Below are experts of layer 5 (counted from 0) of a mixture-of-experts language model. Rows are named router (the router's row for the expert), gate (a neuron's input weights, with its number), up (a neuron's input weights, with its number) and show model dimensions 128-255. Each number is 128 + 24 x the weight over its row's rms, rounded and kept within 0 to 255. Numbers have three digits each.
Before each expert's rows: a language model's description of what the expert responds to; "comes after" lists some tokens at least twice as common just before its tokens as in all text. This comes from a sample of Wikipedia text that the model never trained on. Tokens count by the router's weight.

# expert 32
It responds to: Suffix "ide" and "bu". Word-final ide in compounds like kingside, weakside, countryside, Upside, plus bu in buying, ful, and similar endings.
comes after: "s", "tri", " K", " w", " to", " success"
router:138112137147141136104142144171104176130148135109124132103134175155150107087133087157096110115153114091132113107131130124120108136157117145138106103109118140091117092104102113120131122123110118142105151093126141136133143074136129126131115124111115118151115132172105163101138140160140140172139115134070150155083080126164103138135142088153165107117112117129141119134107091085102147164128
gate0:109137147123151171139133123129150140167146096101142102138138136124173209108095153112109130143185149105143131081126208118119144144105121133134109149121116119126125097112111159134152089166115129132128127148132122119121103125118123149115147123122096142111099143112107121128127106121141163123139106122104091117108131174132120130160124147086162081135121136172078124154095105123132141126117
up0:064105122121146151136103130116135146180129124096102091137125142124179165126141145125097096113164168107163122120111173134122146124135156088155129125107148103144116094113098141143127134176117103131139106149098121142128126122099111131132120120126107125128155112138101101155093119118125155131156135153103116134129152146138133148133101120104142090130132091148099123130108084132122128109147
gate1:162143117125125141143150106094118138165155110127112200111148170144044154168131128126150131131172130192121071121127148115094130134156134146111115148079121124098170114129153150094093123152129113122144108134131128091134132134122143158098101140152082122127112141127145162137128142141132113123121127162114127185140098126115106161096145132150124155126137110102161143098111161148120154149120
up1:091135143136124148099106141157133142111114094106144114114121150135096100183109172124078139141134139154131094132097118127110105134167143189119154149124162119102144120147150155124110109152109113133146131111100121113164148079112148128098100112126112157170101143127135106117133124107148136136138099184115117147153154136138124121088139114133081132152127136082120139074089161147120159094141
gate2:115143106118128124171135067095132160129099091118093139177125143129141117123126122096127161158137127123117120135169169119162125111086164127145157089119102182156141111105116140082136129131136115081155096117128111104093091091135127211106116145135109101159147159119136073155115112187127144126122127157135109128148088135125125095113110156130116126129133134142151114134149101108134139119104
up2:109118143127083133128095124129121138144149133142099152116157163105158090123159136076124075111146124117140113163123079161139166121136169108121141095137091116096099119116112124066110120098109134086124115129123132146097089157123086140112091074120154134130096146124141105144104141136133129139095131148152161159171155145129111131140141103126191142114134120121102129161147158135146117156094
gate3:152124120136131113123100158129123138064109167143171134103073133121157072114170159159158121132154136142150136160136114092133130136135158114114126099079120164139125112074138103119089126109144146131119113125121120077143130101124138079133128108146137112144115118162113166133092130167126090162139131106140112149146096125119104118151145144171113108142121138097161124121150109138081101147099
up3:132138141129122131127159125146145135176158097103084104140172146126144203110096099137101142125117099106109145089136133129120102126135101159140141154171149108139132131158116142158130132173112127120128179145131137153104155143118132150115118139106114148126171142106146111118141128097150182108096094140111146137107115145150145138128140101094149170073137125160139125151107131138134182133132
gate4:165101135144131111130141123120111090130126116126119159135120143134112107127104157094137142129136052115124143114107134135169103156076128135122109153166175139135117145101095141106061106124127127119150131134087112087116146128088121106164106103138105128160132170129104109140130069153121142138117119118133160143128167165147122120134162150143109130119124120135128132153077115147139156153096
up4:115136125106110122130161115140126127120152131145098101146145129114180137159150109148109109142135197133135146147160105115108139114169107089112131116127088147124127135139136099207166122109132136078117115121168141145149119136123126134055121157096168122120143094112128135143097162122124138100116128118143097132181086084102121160109122117113146133133115169112109123140140135101151124067147
gate5:114137121128124132123096118119136157120119134139122133112151128108038119137144154059145121134146160136128131169135105175109096109149149116102123115114134082112109139119124153097177114134155128141112066087076108138110097134163115132152100119118141130117148143127152100164154114164113138124132112101155101144129137153122100121138149114139108128119132163143128133182125139121118124115073
up5:124119135117118122142109133131128105141118104152093150122146130162150155112122123166113105142132110101144116083165165114138169134161130109147137140146131158143149071138120119178055135105119120123137150162170135110157160123089148129113150125140124109123098134123128123113075127101128151150116138149118115092135125107133148135119135129124168148143119113143141111085109137113152104123182
gate6:139123143124153107088139160148141117141141118135077150123171112132131156116137094114151113125156108149121104110135087165097123086129132082150110132137150092131155135156135102130125148129118157150128141156098115119139164117162148158097106108119151144133166133136154127109148174118126126116141118111071152152118109122126109124143105081101146089117139112121091148135105128148112148135176
up6:168130140091150098133056123190133118117125142126158111137154113132082112130117100138124139150116133149153141183126087170099120128121157115110120160128166113112117122131151114081164146124115172170150152125110109128111150171140122160106089116125134112109153119119147112107106207126149089105125157126091141092086142111130113132156094103117174116080120131090088130095150113120118158143137
gate7:085119141153114107149099123161122148133129123124100141151149110120135117140155139090130186134166085111165096141157127132151147145082166118135150085124104102116097141172103122108183109099122133062116112143116170133110173160109127139103124094112109080144148111151158123186152083107116141142128133113116161112077140148121126162141134105090125146106128117100174114109137151115125156112152
up7:094149135129108149135130136108147138126127094157149128201143120126131133144088151108136170109124133134161097129107106144124146171154146141135160145115094086152150104141125125110132107135114139113117159152097166120099185189152103092112102127109143107088138144146152107165110079129111147151144133127146135137055173133130146155129167102091157104085125120100157131127112151111123116155151
gate8:150128149097149115085110105131116148167125147142074136161125151112102125096139090116100134112145104133129146109118149070124154101126128133117120136140138107112109117138107085091092099101110118136118164138125121100095155086094134120133136165107116106138120107145136186146165097126111141140124152134082140127148149124133109178124098136144133107102135156130142109112092103119151119100103
up8:144124162104121141115139118136121121160124129154112156177129164119138104124154062156116120113128107141128154122133161076103140104165104142134132131140138112137085101112095086097084110095114141095134122122138099104108137090095130112110128174122073117155101126144115164141143094136108122146118152129053159121182119111121125157115099116127139092089133140147128134099109071116132113094126
gate9:114124151131135085154139117126133154144147124120106151093129131120119170125106157094074141161117166111112118107129161116108167144140117097145109135088081123178137135116123119118104109143144117114135118094131153132118149136167138118129182168126118167115148146120124126097135095108113096113138148111151154102124126162128122097144134178122152127179139173118151127099137109098064162118108
up9:150125102149096157120118112138137112132109146168155152134116117115175143114127145169158159111126099140135131122150149101138110176146096124129138138127171125145117153058113135116184097169148135162147125151142103091114129128115126143144128139114130117172115097128135173134164156139095147129142128107098155158145145111132101118132152115136117130130135102120113120155133152140131151182151
gate10:140141122112124156110189111144130130143130102103116115160126145139154148119138123151160117137109137094117102128124198123153098161157101135116142065146161168126130097155118135158114124134120121174135083104136129103136124120126124162163116154139103110115133162149123091139141160160137180129140121141131074108119125159123133130096142128112112102123125122129152140115165129129118134102104
up10:139130152116135137150099135042137133075138112145117143097118110132073119113108155110145147113148127151156150123122103117095119127120105099112128192106130085130116159097090132115128149132125129120122131142101124138106125138134134100078147104123150144149112077111134164131124103096123114140152129123125166166161140113130100125165139107163084164127135127141104150180112127138153163129115
gate11:142151164110142138158132137147137145115146134111139091132131139124061123094134130145129124140157130124136173124107189139106098118124123083142112127146144121132124119103152110129152130155151164149113164107135118140138099076171170151104116105168109105126131144112114189115102129177122143138101126156127127121112137134139084114166153116143146140101120124123124140145122144111139127150137
up11:141119105162153101115172102137120111098108106114116096095131147127172150158144126124069099137115117141115135123111059113112131151127109086133131108125108149079097142122147126157120146098112112069132102141151148142131122111122107106087132147131134147128145145135114088141138135087114130119136137121066119140145105154108138148106093124118161121125121109130107116106126113144123170110096
gate12:143112133143119139133097137122115096116072154115096153193119132120154144095155151113187129145101106098106165106111149097155155098123161133134113154127130128159166129215151128109084138160111133164136140144075141090073142137105105121152098129151133139163118164120108140107145082108125097139124125118102154139116137182142143156143119102127103105139127113133179124142168142118124112133125
up12:108136104140146113128128118144140152127111127150206103147116108113066137136117157149132163153119146160119128123092078127168140160138109124157116084132126118117072108103071129175163117118128101115091158102100118152115143158164121149159091161106161104157183101139114079153108106132137143127144132149165133084111089135146100132125123106130165154183118120099144098144141113119131109177155
gate13:081127158109119139125150134146129158104119130085114122151104138117148123142122143123096136147130154139120116196101142125132154132193131131122133097117129125140107089143124077147194158080121125123121180101115153159152107118158091093128108148111114125137177148161120120128126123119144148134168119135126096123107128119119147149097135136121118108131135146100125121113147151112124120095175
up13:188125129138107144161110116125138129140133123137134143125125127136127148115153137137149101102097080127143126110187145179118156106095126111146134176167149154113143157110140159143131088182121164142116096154149111102100139129111163129162125120118141120139077153109101149102128133128106113128136136116182164129168114133134125102101138128126132160113120103113126154151123063146120142127105
gate14:109115153089119113136136151097140114132166139112110158108097123102129157119139147097160124111133142109140191076118168131148129100120131110133110102135121132131105155096164096103157109131128126160146140141101127128144153143172102084158149145131126164134155122119114182138164117098110105137125148107139142080098101149132089128137132157102176114136116142124104123107152116161108133167129
up14:163136046166126129121099177122124136097132088116141122111135127122093169121141114132109148147140115184148067136149069148119129194149160125162141111115132137081123109127164131156126146157131115167120145084097117112148109105141142135134158083132108153113110120116121170081128133190130107122163113153110182182106135160143126130128144113147110132137135112162166135143139137129141132143112
gate15:135146129103107132108163152124130126134167116100080118159108134157135144127140145163119134166120177093091114115129176100134137119180115116106106140144146114144123118091110145110052108131133111093155093118137111137114152143136151146126120123151113102128102149151129089135121142227163173105128120108131119117148116150136137131110103133151162142166129134126101137116123142127109134091101
up15:068114140107144112143159132129121096123115131141173148153115146136112105153172103101121123107101123113179105087148093197111123146122150112129135121145115168128112118118140115149130118085122142148127157111144128080121113107038121124164168138115128158125117131123103178096131123135098087130140120178118166177124115113123142128154153118166115168193132110086125137148114098144151135151115
gate16:051142153154132105095148110091128129123112115150097169085168147131091104111161109127100085146139154123108138130139136168156102144142133111114112118120092128101141134120102161129123110079131159111126133075123131143125142154121133141109150095133135132078134111113148119091152136168072079110126113096072143150112099138123102152133106111152137126081130160155070139124105164100159168102123
up16:094117134151161102090156139125116132098099144143134129091176133145093133112148112142147130146081139114089127119142102169130100142132095122115108174159128124110149111143080137145156136124135153120103174090144122120101146186128133106115154149114125150113134134142128131076165144134082097113099119091114129139114107139132134158129115116148110111051114154152122138126102123133128176096138
gate17:125114140123138113146080103139101123088142132134153045112138114145107074107138089180099106112146085109155160153120122166095143144098109150102159134126147142116117098113091132109089130129095138144136114119127115133112142128084109136176098141117066132130135175130122093134118149113169170132103120164131128158175166112137142109134141103136136174122120101160125145145140146122129154165126
up17:146116140137121112108174137123146158131106149057039188120159118127134136157129131103149113147119120136137137109132120143140113100111174162128087142129118116134158127123153131086144128140137135116101133132091125126158109129121118132085158125122188145107139083149127147120127128148155065131166102101146135150105113112126134116127116124135086071110124155077146108120141147117135079143132
gate18:133113109104108086112127151166131142152134118137098172127129119115105157175164116118075125111113098155127060149124102144145156118132130102157106136144169126106142132139137146116119075144132124104116133120169159110182138118154136132138126108110133134121117110135125174124112110173116176101094121139124180132199108115111129144114142142124152129158127121129151161126141127125127135128086
up18:131143136107136178150115069095161126096138117134154122156124148131112115093093149151179117145137168082118163138139147112142122159157161136100146139113120081152113089124151099125128167128094111098141144153116094171073113116141101110124075146138136132115127113122143090128120110104169106128141156137159068131087131173123150142130100131137104111124139136091131135136148117141129089111180
gate19:140140149143147124136121136098112111156138108114041112162123147127126135123144092117128121109161093096134132128124100153080133119083174142140111105163099129123090140155125125093087142141079124077144080111157109126159159090117135180142147073128124125103164139117132127177135141110155108135081124157147110089117102131115114116137093125123119080094130142134131122099087168137144124109155
up19:132127155105109147121132150112112098167151109124076155168133144131164094138123106135148163080158102111151143113125132183056119115139136177147140146147123121091077139131118111084123151123066128087145135148165113125114175107142115153147138082106111122099144152134153120183124116128152113125094143153159126113079109127133094144118115124118138107097139124159143123143124145139144104103170
gate20:139126100137147141111104111107113093137097156119150092089132153121076042134109125124126123183134134114112077155119111169138108175140168132110131152133162133133137137139124137111118132103116096200158109061141141149124123131147147168116141090091136121141099094152137121139150154130166129135123139110162142137143115097134183153136074155123092165160133146100079145132150131120131127155154
up20:144115137150137145139137136148129121183118114118140189105139123148190129158116153094168122117176128160109136162173138094139158134120147119142109101126094166135159144128170132131108134124154119077141160167128169141094111105170135076192139134147134169112155138134113162095147123119103152106147123141168123128088091142122101115138151157104107112120125127132135101105115115094143122113125
gate21:097113116126132134093140134144135125174127140143153136113126117126163149128128134158147119134163134119128120146124121084129108151102130146118107112115078152109157117111130113125115154082087133132152180134163155157119166106150131076127151157102161128125135073156120151091090138099126090137130115155109124122112136116118119097159161151087166109133136148138148101164109129094129124128099
up21:109111137099110123110139151167121138147122132172165181140138146115152122122139128125153113154121137095119128155140140097140120179150130163120106130133112140119167107128130130128083144074072131112118162141159133148117152105140120067110135130092149144137146058169135159116108140093114108127121150129146143124101151103133121142149134146109162110114132131131141103182123144133144126143116
gate22:125130160110136106129130114110124143113143143151134090113116111130102141118094142121143148089097100145142117132109142150146133134098119145124175154150091126122133136143097117130197157109138122136142127158135155152069094143159117125143157116121101104122132136129137122111079087112112139122145142120114122106102172124147112137152139097080141143081124124176146138114203149116089120132113
up22:186124107132109125133164153109119143132152100104107166155138148133131087134139127145151116127148098107128126153152107115146103118131112110131107103136187091125129108101182121101078112191112125132121118097129109101110155115116116114089104083146150171132131159142144151142108130224146111121161143135152138068139110108119121102132147087173116097156128144067122126122087151166144131160107
gate23:126160145150133117118146125187140155109150141179156125130127145126164114123144080142105117140137127115094133085121183138127115114131158106127119096122081139147114156145075125122106111124108126163144124134157127110139084118157130123152107127119110155117134121117122151132113172137117097137118111160099150132172173126121101106153136090130145090157143137159087108115132172130124148103096
up23:154152134117138147131139128141158142121134113151150111122113118123152109137136087163146107086142107103115138108110184141121118111102166124152100089110092125121109167149102142106137138123121149190130119129131154112127105151168126121179113136129128175128160118124121165156138142132133116126125085186135151113145146151121118114146131080147119123151125136128077103114113175141093151106136
gate24:119129110139169123118112191141138146128110144143116109123146092115092132135124105137139107093136141122156086153089101098103135153149088097139114140132124115091150129138133106110128149108118123098118132135177137132159132149107136141141126113115160136122152143114140121103128133139069123119100133141091115070105076149126074122142124119139093104113132131112098134089156113149096149126173
up24:093144166139111084120139140132154146119110169147159117129154119086100116129108153137113095145190146175138142166111106130106130157193139085125120147138127107140169101085115112083136130144127124118123129138141106145110133102133117115151144084115144125141124188120126175102137101137117139132085114157115116122140109097142097121107096142132141103138122108173124141104114143150125145142169
gate25:157131101113126158107100100079123082091129100148173119081138152159150102096106131167088092100107123130096096128093092096146108128130137142091139167110110142172098096089134124115130137135122111172150138109125140137111154187130127128107128156121133158168105143116109118144125101087129170131169111081087167126099140201146129092093166142123100110121129142150116164116099083128119161129095
up25:131150140130133117166157149171119175149114151099104119182120130119091154130150153115126170141151115151119133123145137115112163143139089138147147087171123120084161127157100147080119127134134140105104163121121121104118094115121123128164180103137116092095176111145144142140135142134139104123085142176162127144105113073110119190122097158134159140103129117140157105139116196130159118170147